Below are experts of layer 14 (counted from 0) of a mixture-of-experts language model. Rows are named router (the router's row for the expert), gate (a neuron's input weights, with its number), up (a neuron's input weights, with its number), down (a neuron's output weights, with its number) and show model dimensions 96-127. Each number is 128 + 24 x the weight over its row's rms, rounded and kept within 0 to 255. Numbers have three digits each.
Before each expert's rows: "mostly gets" lists some tokens that are sent to it at least half of the time. This comes from a sample of Wikipedia text that the model never trained on.

# expert 15
mostly gets: " footballer", "idae", " politician", " JPL", " Records", "sson"
router:162111150147135141075118117176108104104143140107170150155135161123160109146129121097097159128139
gate0:084139134164153147112154095109106126145158111132114143159135162096076164122112133142087132136161
up0:105161138122097110125167098115098133178147102160146118120144097144103136108168079141116096119131
down0:158193146139146133091136166121137096112156166126125132139119114133158159140151129151151125120160
gate1:111150115105177152121128129163129135094147138154157138146159163088099132126154089131094149139133
up1:146117093150136139106125152121147125129112160140139118086065114141182127138140123127078116110134
down1:131123153089158131122099138124090120117136088093113149152139097125102124089117103097132187144134
gate2:138128146131135073092103082121129080121147082108124146136168103106130135087116125163141126075124
up2:092129104123134124141153148145127136079136127119115128099129123114128157166100126135097114147102
down2:107093136127120129148124126142099145140141141122136145169125118173095170095174152132093126141148
gate3:180123172128128105135123131096159135148178159096109099092124138137106116104123152137143103133094
up3:110121119129143130110133159116135135112103113128115136102124099114118105110143158155139144151119
down3:188118122113151124164132167122109120127112107112137137165132126117161133140127148148137083164125
gate4:115132130088131092163108131154130086119153137111147137101132101127127104113092141133142121128132
up4:129135145107117121107117134108100106139123146128154104133134120167063128135096093099144180166128
down4:153129113134159130171116110148131115126138122137162133129110105125171152130090129140103113125141
gate5:134133113128149148087142175106105175115108140121072120166138092126087094136135104137150135141150
up5:101087150152126178086118179166175140157117109070107152128113077096081110140147108140144098112160
down5:139073133152142144131151107067148130170131143091108123126111155133101128121135143121128172111144
gate6:109138107154134131109095128110177102169179103167150129133122114116072086078149131125110171121139
up6:156139125169121148076146106101137141173125122118100088144082118114116089113135164136109144129149
down6:127163132158170143137107129142107138118147116111148141114123085132117169099151149117131153119108
gate7:137106162160153104136132115194093104144119095122137131148133129136155135108111141114150112127108
up7:145101162148151127068110116139129106149079089122123185097166110132141148137146106126138151146107
down7:121144151165122136133100119123134154152142124159112113134131108152115122157162118109151094143109
gate8:088159138144129102125145133147135120158098108120139080099079112164107167124138122129148098166131
up8:150150108136130076145122179108189116135170136061085143148124116166136115179113164101119125125122
down8:111143149110126113148103123115126134127123110132110106112124141098123170175129155119102101175100
gate9:151088125126118119128159102096139133156135117105132079108096165117133130144161122117146152141142
up9:122092125138093133108144105112133103139106146103140107100144140133119123147111091125162138124122
down9:143077134139148142112128136157079140152116144114137090100127083134138118127110148132103091132129
gate10:127143179117149150142182099107156079155103105150133156108093136094146154119139140125144118120135
up10:136152131137101114141126110157134078123137105142150151106114151118166149085131108125140122083176
down10:055117130119079118132154131128136115087132121119132108118169148104117161122142101128143070171153
gate11:115116145148174102112158121113093124146166133118108122126096134121138164112135157129091114131138
up11:095117125132123118095146127105165149167139144107131111127074131124150126131132132144182106184090
down11:115131127090113091093145124141154127144105112139111180111163139161117120117156095131111158174159
gate12:139131130146157128101098136147102135116133131155126094159151097141090137089132120106134109124130
up12:121093118128150151117104090135095194128133092121096134142102116139086131121123126129154107088113
down12:122089109142150097136139129176152114086134130141111117107113101142103141138156111139113128106138
gate13:112102111141155151132127151162163105153103121135116156134152066163075189129153128144127143070158
up13:126134104138124108125137137129121118123132123150069172101117157116151120141108124144088123146120
down13:121100108091147140138147152171139139128093070167173114087107154168109093165140168138125095066135
gate14:146133110140104068118114144124151133201142141142162141095082110120117132155140088111142137131128
up14:138114121119123100115111116178096151142161138128150112116106125104147126143151095120125118119122
down14:131115165131164139112100110064118130156130130157153130121128163100120105143145063117147101124145
gate15:092098112055101143146139137125105163117150106144112118100142137125132133097165121151160119142092
up15:122134131126171171089074095161121128116139101152181123133108104096150160101125119151156116115133
down15:159102096162126151121105142128117145143144126104113130162099161155122146108108128164131112109188
gate16:089120129149100111147112154125113127091148121146113111166144084113095126140159144136103137099118
up16:126126116110136170164146160142094110106096146102085123128144151099118105140091120120115106138158
down16:142126137142133112086139155188144102181110112105109117074124091164108096194120118117142146113126
gate17:099122130122152101154108093151083139127133089100090106119151171112177105150070114112112144101132
up17:104111150140109193101119087128076158139119107181170124116145113131082162119136144115096112132140
down17:093120121153119105146110087103161123100116140076146153133121107131095148162178101098140161118154
gate18:104164124141111117169162098115103128148172088124159121145089099142136123116111134117163148110126
up18:138135113168108138189175101116121134131154157105140137155130099131175138113128120105110147157112
down18:131137095163153110152170136137156128123150159147148113130159114117096159132086101144128125161149
gate19:103129124093105132139094111149117117157138161101134143129123094130120152108178136131123111187096
up19:096154070146136097141137175122147134127148119124130115145105133120112105120121139154088137090120
down19:128114123152140120119145085129106146109137157117134116120127127181099166150126100149136161103147
gate20:115140129119138163107104117148155167130104118118162154143078125167158118144137112162151167149085
up20:151122152165107147101156158119107097150140135096087110172162118126088145137110168079150128104131
down20:123146143179081136125097160109130121180116152144078106136107105156148122114133118138119142168124
gate21:141123112125105126173097112132155109110125104118118111103090127136158149107150133114142144114146
up21:115107134121106160165077118094113144140171120134117127154167131123116151148115155126130093141135
down21:101102114132119112108140126156156129103126110171127078112157138116136127069155177150166072133121
gate22:075144133138130130079112098122163106134155098127147121167105084135098158154157146085164124109136
up22:091150135124104133113193096170142111138095164193161073135154087146097150105144122094162116083127
down22:137138198120129120149141151133146117091112146116159137141134125098129152134147092134113101090104
gate23:096127177121109186137136105161174141109138156122133104117084148136154095085166128120107156135039
up23:115112237135120154165126100161178125118163141122157097156078151161142164081145158117099125128101
down23:147071099077099128143164144098138120115106128151138077095113175139149145143148150125124110135169
gate24:159150143129127126107126106151096125156119132109172136159112124180157152142128113132131135079110
up24:129120179109129169117139135142104173122106100132176146118115140145129153116136135103160128121110
down24:069113119123096124088118105138155131121123087151156129098111099104119133143127127124163135147086
gate25:154140098116153142130148065158143112140130174067110161123129138162134159119122101134158106152140
up25:082137091124105090077128096107105157137119144123129126138141128128105169127112133147148131156119
down25:158126112126121084110144125169152147104152086130146129116115132145120139140129161148086101099152
gate26:160126156119126107136135122157147125154142154136125111120057134084108082136170122124134148147151
up26:112111134131143123125118110131109143104124077161149110111096121126168100113100154138162121101097
down26:112072087124105159119115150137163120113090089112125072128161167166142145098096155159141128138105
gate27:129143129150140117113140164164115117179147149115133143142086085134098159160142117125111179103152
up27:121153139148125122118081111148144156159158190106168123128078126125095116162130111105092147090139
down27:101138165138128103131085085090168161147147188109132159085095161086127128126160127099148133098170
gate28:102135123126125150129116139077150166175169116109126130141140103124117179152165121114146104121088
up28:128134129122111124124115139088181143119134137152158129123144114139107154135150138119098124136120
down28:107138143093113133120134143084164133184156085144084070135156111136159126120092148131163130156112
gate29:164145114147105166131110131119149146138193120075132134131165163146139165112166126108151125133140
up29:140109127132140089138126101110137192125122128098143147100119144120137143108110140132087148138127
down29:167095116163173151106107190135106114137119097144147173134096146118136133087122099162124126139111
gate30:162081157163151151106109101097152130110130103118144146163131146129106136120166097131142110129100
up30:134138133097161134096134100085063188125105123106127147152130079127130152113150132114125143121099
down30:153094175132092165124067088155102150118120121143138110100106144162166125109144138100098090147062
gate31:124093196145109191133129101069159144122129116135127109170166170133149130129131090127186135122153
up31:117154125107129113101096149125119112154131105133170130096106089082090115127129124128137133142104
down31:107167114129147164111133138125149128164093119130114090145164143156185135080142151131138175163181
gate32:133125088115124120170126095137157163126148099083122129164168074130112093141081128075135137135158
up32:122144103125111101133138093170118132117131108158134136124119076137133128133117079078132108092101
down32:086109096121096116130105136146109137102125106165137133124145143096180109082127087162133121110118
gate33:089120153092147168149174127118127133147130147116123151111174110086150119103139109112159119129130
up33:163103100098123171096096102110125119148124146173141109141089094129131108133120118138107080165154
down33:147104098086119129143088156110093127105090111086122164130159123106110105116160136165095124145092
gate34:102145148160127120147126136159127146134083125061119166108169128139141123118140152157138154143128
up34:093135127123119138179126135136159094139115132161128137099098102127130093144109117117127080120121
down34:106110126148116156173134130108188132081119113155116085115102145158132148094105109138121097120155
gate35:125167150109165168102111132133112149102120139105115147151132099098150137093125125151114109134114
up35:160151082157110145088138134108140086107143149114138119066130160135136096127115123136108118142154
down35:125156135138132138125089118107128152130119118137156121151144131118128124136142132080137134129091
gate36:090118159112146126117128152104118108115138143111129159167099157133153113115139151151088088147115
up36:122070154112132106135123112116157098164156147132121147131087138154124104095120149122106103139137
down36:156123114129148123075143120123139147112154120110144098146142138099117112120136123103153137146151
gate37:155156130070130107136114140118183157108087138117129157138109091131112161133138117163111109087122
up37:111104164143129141157121165158108082109118104149114120085110130119147115116101118148110121112118
down37:122104172083137093099137085169110110114117112096102133115111130125144131074147160163146127120095
gate38:079132152137156122123135125130125141119173113124112120130112097139133100086102141165124113180094
up38:112129150120121121104100158153105101132129118106128136170139125125088074129152062134119127099141
down38:124163105147108098096113122131107138135156126109124133117112103090160150101116099134121178131148
gate39:136164129167127145078154074194152094114101117131134127125120130132144103139120156114137146153122
up39:155101129071112142137134110093101158109157111095091154128130130150153146118106108138099171147174
down39:108099143076100082131089108085170153142091124099115156068119158104134103118122131132113155097137

# expert 33
mostly gets: " Army", " People's", " Federal", " Corps", " Provincial", " Ottoman"
router:135129150137126145094134153136098095117122140160166136143109136112172117145134107114118145154118
gate0:121163106142126119132123099128133140088137140093139154147129129180122119091147106142137167150117
up0:132143135125130116085151150137100109138103125178095117097170117124133137142123113146129123125125
down0:180113133102122102144147173174110136157081167120144160150123106119086119135127126173130143153129
gate1:120143147138159173109147157146101087115109134157128132143124108118113121116161133163134140120134
up1:110145134114118092114163139122144127114128104164113086086070129171181125114113180145103120147129
down1:126110166175115134146119157104158122143143125131116142112154136126123138166118120104142128160123
gate2:149150128142097148161124146167113144116078155135145105115131128098096142129136136163069119129071
up2:123138077143114079158122175119130159076113158135139132108125143065131131096164144125060134122105
down2:138096103126152138134167142147123174082115138154125124102134107101132159149105105097114146123140
gate3:113110111159163138119134159122154144100123118083125147110137115081139143133179170116157130120116
up3:172148146130125147151127133102167113140151134111093134135161128136142141161120165125118071165096
down3:158125149164125155127136127147145133142175108088155125145114099141164145088126123089055140114128
gate4:166140179147138144130105096120093105145113137128187165101091163124125134143141144103184114137101
up4:142104096185091113073154149159083141098125106147087137161195094130107132111128129155134138066135
down4:115081098109123129117128094114116136107139125125115144136204126132123101130141160130123091119120
gate5:149142110136131147081130160153166118124125068145112114194125098114097187099160148145128130123154
up5:149081136095091153154152111143119162114156142126155154095122125171107144146165153115135082112138
down5:148176129142138144134109111140149146111145140173105119121144140097108115157107100125145132140103
gate6:154144167131116136120137134164171159114111170155096137174102134110171123117105150118060129160105
up6:127112089097101102096159105130147114134099131123146103121155140112154114098105157119160131156138
down6:074153124109143108129132134160162144118139118128121089140082152145161113090133141149105074090098
gate7:140116084118127154088095100112134175115116132134113101133120077122122117135127098109126125146119
up7:155147143162102115150116122129166128130139105122124124104138081098122090100127136115128138184152
down7:143091138129124112106133144113140148132113142195131144154077086075151139116143139148107111136115
gate8:110089121094147106137127119115119090122131147114117105157097159098126137107150081092130183156141
up8:114163114139131133132093133169136204091119134131132136130155136124164121107122141132105098117100
down8:152147123168125102159168135149144141111130145182149117128088116117178100127093165108138091143137
gate9:106137173095146096129145113125159152122135131120100183167134090097139161123160134134123107144100
up9:113122146133161124171165154161106136120151175136135165200128145127121141135141109124125092116129
down9:150127128140154123089141102143091115132147106128116180134158130122124165148109154106147139192157
gate10:119140085139132091172114136105126163119127159098148095175113143104122129113146145118088152101159
up10:137138121124140120093138090137123087100142085132106121092152142144154163053142179143129122123120
down10:125160118147143180139117179119124111135143151105081136152102137135095116085126139091121144088081
gate11:160113180113148119162132089122168138110124106116114146096138115120116144107118087115125137165133
up11:169104155105161121168082115103163145134124117105124109088134148167093132130115105083092178147166
down11:172094143126139154154115087075174109131143176126109095120166143153161076137124116124072166118174
gate12:134126132134124122121125103152149103150097125138093111128144106106095125131110088165162108123145
up12:139164165116085160127122111104074095125090130155129123124145117135107134109106129115143087130147
down12:134170111107105106108129141146127121152107113112114150165141091141128145147119149109157133145135
gate13:124116101120100106112140143153130091122112106112152125163158115125085126100132125126133132177146
up13:114135150097164077105153101124151116082134096124165107166087176058152156121121142089166126095114
down13:111099093136103121106097195116108152115134093117109169160146108119112173106160153138118104118119
gate14:149162147105109164129161119118117105130100152090142143147166113184119118106149133101140139173126
up14:104157153128102134180137147094080113150119118162139096131126092187142073141144125115099092126117
down14:162102114129128120132116151172155142141145135123125173123107069114119132125084164120110120082165
gate15:135172158118118150113167102123143128083140113095139116153116110148156129132095132115135142130154
up15:101128136136128139105134133130124115089125140116160152151075157140130092116128098100131111123143
down15:111131136183111184112146169117140167092121120126116142126121172117138089122127097109122120117164
gate16:138154129142130125146103140175124119098125099126116139147156123113121096097106095110166092144117
up16:124134132129185147090172128132111132142103136100134100123117114136113141139147139168100146142129
down16:148165112131152076097115106129062164140113123102151089119097081108097185143117115112154165086140
gate17:130135123104131127124098130168165126093177111129108127107151162123128132171092106118135114154141
up17:136131125100145094131091146133144149088128127127135135166115172118176117164098120132136122124141
down17:120124142135107160140123130134134131094140080165125174128158143159084082100160152149100166110087
gate18:135122147167108126073154116102069149135126119141133146177100162128130127120121084077152121118113
up18:081149159110163137105127125155116081111116173122158144155122119124170135112129127117116128100106
down18:152102120081146148145154116156119128096107127176118126105085128115129120096164104119138115147194
gate19:130114156116104165123144118104124149150146134141143126095120123096118114124117134121130124110088
up19:137116146150090083163128138135140151151185129138162094163108120089136126106134151115104114126051
down19:143108099141136124185141164124089133147160107144095123136131146095143102116143140092117096110118
gate20:149099095112128145150127144161099148121169143105124147144095130163135113103119133138149145122167
up20:116116144119132126113134114101115136131119138134153122145105134108139131159139114083120107158108
down20:099124139131131088106137140139126141105142154142107109147139101125147100160096109115104100095129
gate21:188118121128172165100130133129126095130120084101079152154128118169111099145126133110137109092137
up21:140115104127124095076125150130126119133123084137164136164092164129134061104157135129148140087098
down21:141130123104109146138127081131147124146127119154113103144153148115084112127118133079136073134143
gate22:144147148124178134084117112117117119080187094107128123116146137133140076107133145103160174109100
up22:126128149144120108133150128132115146162091145120156192122082144136131139137145129153138109112128
down22:165140150098114117123169108105086115132122145127136131152165101150116115123126131103159108145138
gate23:096159153107122138087144120085126123117137185114151156101145118162161134121143083146120130146130
up23:175130125119106162154106147116103098144148111152099144078145094138081139155088141149126153143114
down23:155114101178124144107090178104122114109155129120097184150164128161156140133134104151139127131101
gate24:123136150150118146124112132131148117102114124122159137164137086058126127104124126132137191160100
up24:102127132135116145095121120154113128146101135160143161145155117106110133127169124162138151144080
down24:162171129102102142175140110120135149098131160157085110147125115112079117133132109122140128126137
gate25:107142141132131156122185102140086132106146152126198153125113122143119122119111163163175167161125
up25:129139097135198085136140093103145109109108128113107107119132102088148140185127126174139141146141
down25:099129143134133150121133153137125120123160103133175148133092136108078102116129175151148166093117
gate26:126110111138165122095142122126136107079144163135128122148107111149107108108134109106145205167154
up26:139133147087119176178082113147116183156127092118151133104139141142128157138145128133078066077108
down26:067136133127124126143137153126114119127157140138170112148120080133159113131105143162121142177092
gate27:115111115127162140148122138132133135075119100090143120140119108106177126136113114125137135148138
up27:172129128115096142122139113080125115184162153139104124117166153169145151160136120131124156190166
down27:141140107134127067163127086086169142166141141138132177139161163129124198091158089131129100180149
gate28:106124190126141132092143161121126171137115161150153144093139140100139139133136082135128108145073
up28:135124146139115212144120126127063099144093127136134111144108125180084144124117155118121157137170
down28:167128107071128081146094070115169151092143139125118127166129149138131091114105155160111179109158
gate29:088114142149133107102111134132129145142134127126179111132093129085185150129141096171125118060099
up29:131119115106154109156089157099139119098137110119133126120129155144151122108100113106110138170141
down29:173138135076133123150147127088163114089086137161178120115109091133142137161132157141122136140125
gate30:086106134105123102142101145152153132152097097126136134095140108074142090084087121153160125145129
up30:110112105126107101130118126125098121134147139127165130098159101139149140149171149117116103123140
down30:132120139071120130105138158135127139144114122115084153154109153125127150157096141117109095115165
gate31:172101155159174171130169143125189120123119111089092112133147158119115113154120112108153125151103
up31:107099134124101116154146115146151134114124121093130132062122092129123099117138118075146134159148
down31:105122139156133144123139131090196108157192136098107083128167147111087122122126115118137109120114
gate32:108166153128124141125062127135150090136122105119130135120161149176118129159159148122123092129120
up32:166124130147125153155150122102134178128122138128107079149076139120140124095096154066149143084125
down32:120126164147112162123157124087090164158114137144109098121114111107147116124127153098120163084125
gate33:119187120131170165127094086130102125099112149127179135143133100145129142107101137107109171102065
up33:140130146065092183184106089115137093124119144119159127123094130156113159096094084105046163148087
down33:156135124117134145134141102119135121104131150123128140142133069143121143082127110107139174142113
gate34:104154129167128148137155191079110122139144145094163163112150155086151134118151125112145111164097
up34:122139136112136103111139134119104126130124118112163197112118159104103128133132130113135109110105
down34:129125129173149140067166157151134124135135119111125085103141101136139155108140142112117139103116
gate35:174110170141143110106113103133104116142114134144124137125131157140101146110140137137109116124136
up35:109144134128140121094148123168148120161128131143112138131136111135108137155160139161125135149121
down35:112154098158131083135149132103144102104159128107159081122088134127124110131155154107167130137132
gate36:118150109154148092133165119079120145145121122140131142138121119110152099135153122111139138112122
up36:112116123145121093095142139108117112135120156131100103092115126111145087157124121127157145132153
down36:137150118143144128119124089091141105165087165148131113135128123108141141118124110128118145145157
gate37:146130167129124139112110119147109148131115129116155125135088097116125119167135107140116158147104
up37:143070080122143052149116175136142147136192150115127138166163148123097124133145121130111106139128
down37:148111141150160107128125164108169131137158181079120110148131162124110128135149106128122113102098
gate38:123150177106108174101111157167112087148119105117141147085131119151127133132123151133129157130108
up38:116084150152130188122122151141083133121113107087116144121151131188110137157166113123135142122103
down38:104120147174146149117131122112067092146119091143135162110126120156073101167118125117126149087141
gate39:150121081140159145144113157147109137106095117107127153142119092147127082100144134141113130152124
up39:178144163131121146130147132128152165151091085131158091123069105101130113099130158148196163110114
down39:163106129113165132152141129126149129114103102123147084136123112123095118099146101162181164127113

# expert 2
mostly gets: " MPC", " US", " SP", " CN", "==", " SE"
router:130126143126197144120110106133113123117136155137137158151116140100133134106109110141141142115089
gate0:157100109107121126144091133135116153155135149111101117151117106145113135142123121124149143102114
up0:120122101154118120127147119090134131127116138109118136084112124135144136126081171135131166154123
down0:179140154120130110126143119117110105107111119093154113127107071115168130160117103107142136103089
gate1:159142134145152097105077144106148118132167120115137154166134143082176126100157093159133106154081
up1:124145117156130113125136138128136155134163173151144146111136142098167123115143117143158135138081
down1:145137152109110106120162120130116142162107112105173113132157116125102087113117121117138120101121
gate2:133121098147144083138116141136109143123154100137115097154165133077125094142116114154143147148069
up2:108127096179078122147166182094119121139142083141120133115171127143115119111129128132165131117149
down2:138150103143127141113126069133088132113139112143133149091107116167127119150138136116139159161186
gate3:120147184092138166112122119093130144109105123126181110145117141124112125122108123124127143120139
up3:161138092129086166124150143152117067123134088123131126117143136086146114095122152151156108137154
down3:172156151145162137157135109135123106123089131144119152124099098114178111129103119129115118158105
gate4:101114127094103097123177139157125081150109106117151154143160132138105122115159102140088134122139
up4:167124138068143119086154151118119150154130124138102154136129125142098104152126135146116162100144
down4:149115083144136140116139132128113098109105134128148149127088122158093149092111169131105145076136
gate5:121125126144103099119131116114132180102139114099133123166162132147203122147100106121138100126116
up5:102090129100145123138150157139112083140126156102107147141119110115060131166136123114121130123075
down5:109128139130111116119110162166146102127124125161116157127104138116158126141128126080128121146140
gate6:117131126102162140101142135182100142161116133139137144132106111129122140135174069144104136124141
up6:090186109142158126110138140122129155130135138141128133122096137163087121109110133153141134133159
down6:106164097078141108135124103054109148144111114136129135079150128144114164100102097094166144127187
gate7:152091146145121143124127135127107140151097137095116134112119095140127138099159154108138144118127
up7:140129087123153117166134115116148162150138127132082140114105105123127159087123179125115144112100
down7:104133139136129119156124088137161136088096094163115115116143120120115111139176096127137087133161
gate8:122100128137169140137151091103122111123125100137107115104092135110144126145169131122139155112150
up8:142139107090112136126130160155143122104079168141121148116194124178096092053141137111113138120174
down8:179117137142154101126108109150096125158121116117126101097115092112115131130170109118134115158121
gate9:105148149127147148131094145107118145133099155119121149131146144146189121097101090117148110091097
up9:092113128122183117124111135095128140117102169097111176124122156122121095106112136139146111118112
down9:146135119137104096161126139122101116106130118122136107179144161133166127080127122155123095080148
gate10:099122177087128119123087136107113123123117151094112132131150152084155131105109133114143116118169
up10:165123128096180124124091147132134151106137154114107101116111119067130101132165143136158128114138
down10:124099141130135129150118137128116114112136147075115096096108121104081091101153171124110117077123
gate11:096144152097146140139161095144101180126106131070099141104125101131155123150138128136109117139105
up11:112107158135151139132172098131092112126090110107099153137152142123124130194109144113142116110082
down11:124112153130140148169150135119152141096083142214130152110118149112098117090136129158131100103140
gate12:151087146152111181153148093088124112154117144079180139119116088096152150125179152123092095163137
up12:122134158106132150120106119108097124109103112099113125177109151148132160147132119126069119125138
down12:114139123128108111151129154147145155125134143143089142123139133107123105135134169123133121142132
gate13:104153113097078146120173103121106118106155095118143157146126138165113146110152111126102143155137
up13:074155115080157144133131114146117175065116125121124143109134160158133115123116122133136105143121
down13:109105103141098127098170120091173115122103130116108121141154159107123120122122134143124103124151
gate14:107139165146125105118169145107158143146148151129130140137100108126117101122145139123135123119108
up14:134127100113094099128160128149098057123149163093118122127173143180132107143130094098115125153135
down14:101163141143133108144089121142177170178122114180096081121125125139173127112116129130159106128142
gate15:149194123114097167118195120137158153104167148119132158131139166164168108103123129104165171149189
up15:098150147142112140126141113127122143160120133139149067117107126136131124117124192126116125093092
down15:110132122113120100162141152140103123084122115172095109141111146120148114133130112087132083146116
gate16:114186131142191125150083144135162128117123123121131139107102102151087137114170095117151138127125
up16:140155164158135118139103134127129165103141133118144103157103118105136113095126074147141150169110
down16:093165147186107160125154180135133147147133133102147149086129148134121127109086135135179122107116
gate17:121138175140131136095177116132137109104118144100085128102117092131128160172126154085137151152119
up17:174173090094107053159082160133084132107105135125126120094136148135154102119110086141109115120129
down17:145112091120105095109120127144149127166119121126140112128108109124188108134127093103128101116098
gate18:106161157086170153153153128125119122157096125110110123098104134114166127123126162141110108137127
up18:143111102151104095112132120100142129115169127151107139158133143135152129124116115100129175137152
down18:135195131055153129108117119138141130117162110120129190141112108132130153129139118129142142134129
gate19:148116142130153122131103094135122155072129133094116111147128098156110135149137150098151139165160
up19:137126112162186138155101149126121090114073115162161102135148087132123090137163122126147119100119
down19:074140125146121101165156105152148136126118086123099140125118132151121114102112133140191124135173
gate20:132107177133086122122164160140176103122097171116138131095151119179151146097146108165158124128101
up20:088134104084087094139146122165112132141092133113125165091148128148150103108151174142131156117133
down20:133140104116127128115183108140110111123139145085144176129172137117153109144112123078135168136131
gate21:096135113141139109105134121124074103090118133075121102124153112131144132149151161115096157144141
up21:094158119176167141139104117129135090169134128096121090115157090107123118128094150124123125146123
down21:101142120123146139150157134113146130108123097107148136124101127142127135125138134085115139125099
gate22:133138123132130127144127142133151147132137119111124095141116100151138117122129141147154115146122
up22:168094123118178142124095145126162145127156095129126096106099158108146105105118148135158143111127
down22:156154106118142150109107123136122125138082146144112149121154141130132141151146147195130167106115
gate23:115102113122122161139123143141146119137129129145120122121150105174125142115132134121126131114113
up23:104118136147137156131113126121137111122145128141155097139139128125128131118097119115113101179111
down23:160144133160155136133110139094122114135101184172123144123093114127117149123107128138056103131125
gate24:121119101149139088145141146119121152164151096156124150153141138118102166103121130146130117144122
up24:140118090086090109109154146091122192135104123132102111093161099114091132097177136123164163177127
down24:174119093110097121114118129145135149139181132114149156146128121100129109105171142106143152124152
gate25:139148117117152149110168113131113139086109137111109138139087110094102145111121161114149166147100
up25:113143130151144107120143113110142154112122175094106134157116079084110140104100170103143116124079
down25:110092098097117146153144162125101103101116135117089166130140151110093141128148129129112092152161
gate26:151104143136138108119043126139128144154101136153139167154136116131131092158168133147125149115140
up26:141143122133169164118156173173126119077114080117148079086141107122117102092144114127138133112088
down26:084069112120135166177131140123116127083137091117097137115128186118132125126088094119113122131136
gate27:127184153111154152163105126106139109157129151105122098147124132106157128150125103120149127133146
up27:084120112126112134115144114131115112082093124111145165120118128102145142072154138094144117139156
down27:117115149140116088137154149140139133121158136148158131113114132125103105129131100164114139149124
gate28:169129102121147141142162151111154128101131128091116146102104082108163110105163100120146156162167
up28:108076162141098129115094099138105143119136161106092071158140102135143134144106138143141172136109
down28:123123110136124129155131108123122141188148122081126122110090138122073151169113154139143114168165
gate29:093098147148132117131118139168137112168121095101110104088145087082139109112188158126128076176065
up29:131126109105138128142107121143137096125126148123119117135166127110139094190124159171160128185113
down29:156100145117125155111150113111133169137100120147137133125132154117105161062146124082113104118108
gate30:129149173114103092150120104127161106142121131091127148141158095127127151125186142123121105117103
up30:140117120150138137128161092129140132131128135122125121148107134155102107130150147131105147144142
down30:135189096103125137106155109101095136139114108111165111115137118141155144104135141148153144118134
gate31:148122138142174146145123130132100090127111108134147150124153134119083115125140145114146164115122
up31:132139154124145160129133097072116148104105105124127129130129123128139143159105117134115138146130
down31:133129116145114122116120135163143107154144137088159109118116103154136120120125113149139144111162
gate32:097186158168138131132142149142163125168117104121174128090132156105112168127145147139136132119098
up32:101096169111134132139166120123125145092124126078073167116131100103118134142163156108099133114140
down32:136094140130161095149175085133126086062142119132113079136142160141151085162118148142123135107134
gate33:115132137129133140153164118131114131148124097097133169135141123135063180145166140121144131079128
up33:138112160153111129114151118107107106158160156165097123133104081124146121114082172150167110138150
down33:125125134127158088141115144120133136120135096149118128168117137130117167185117151130137120067134
gate34:130122147138147136148163122131120083136105136116100139090142154181134112187086116169147165118155
up34:100164136117112151138164115145120169103123140162156160139106108151085165179135125111111108135120
down34:164137115143126092131101117079130141151135110137141105144136107133099158118078160095132106122112
gate35:130129137092098144127148156098109116111136118127147169137146132152132136055124146108131146152180
up35:164107118152113158136089154127155094075158065113109142139133132100144111087107172128150155116170
down35:105121120121154112139080144147154106106119116112137108127128088092178128136153138166136050121132
gate36:091111143136188131161121152170117093154102192113112109121156104092149080152113111149114160136095
up36:148152182117167134143087118114089137133103170143149094140137098090154124162084123116091137115111
down36:131136101146113143126147137135157097131105102113120090105161145125134109118143103159166128087135
gate37:146136100122148114135135101134142116132163126123132135120173161150143129108126093129136141124135
up37:113147108077166116178148114129150120091087098111118154127092171089182114139166112147142136127157
down37:102138122119115118120113153094098143144130129129093145107140129143107153081137144123131152119105
gate38:156071066125132126113088119115138124151142077146107104048127128123146137100137149096112084138140
up38:144153121114115122161155156134141148103141140094131146166111122144096087128108095144123133120125
down38:139147184076127137122093135166078117118088139074103154125140147113174127150115124111144148127134
gate39:132079129156133124147122087135157119140166180079116121111088152130121154082170183134119143123125
up39:143123141109120104138146150095115178119152101127097160132165122136156149145117125122152133109138
down39:088117156099109099127138110126146141112152122141154149161163156119136166136090159134116121135113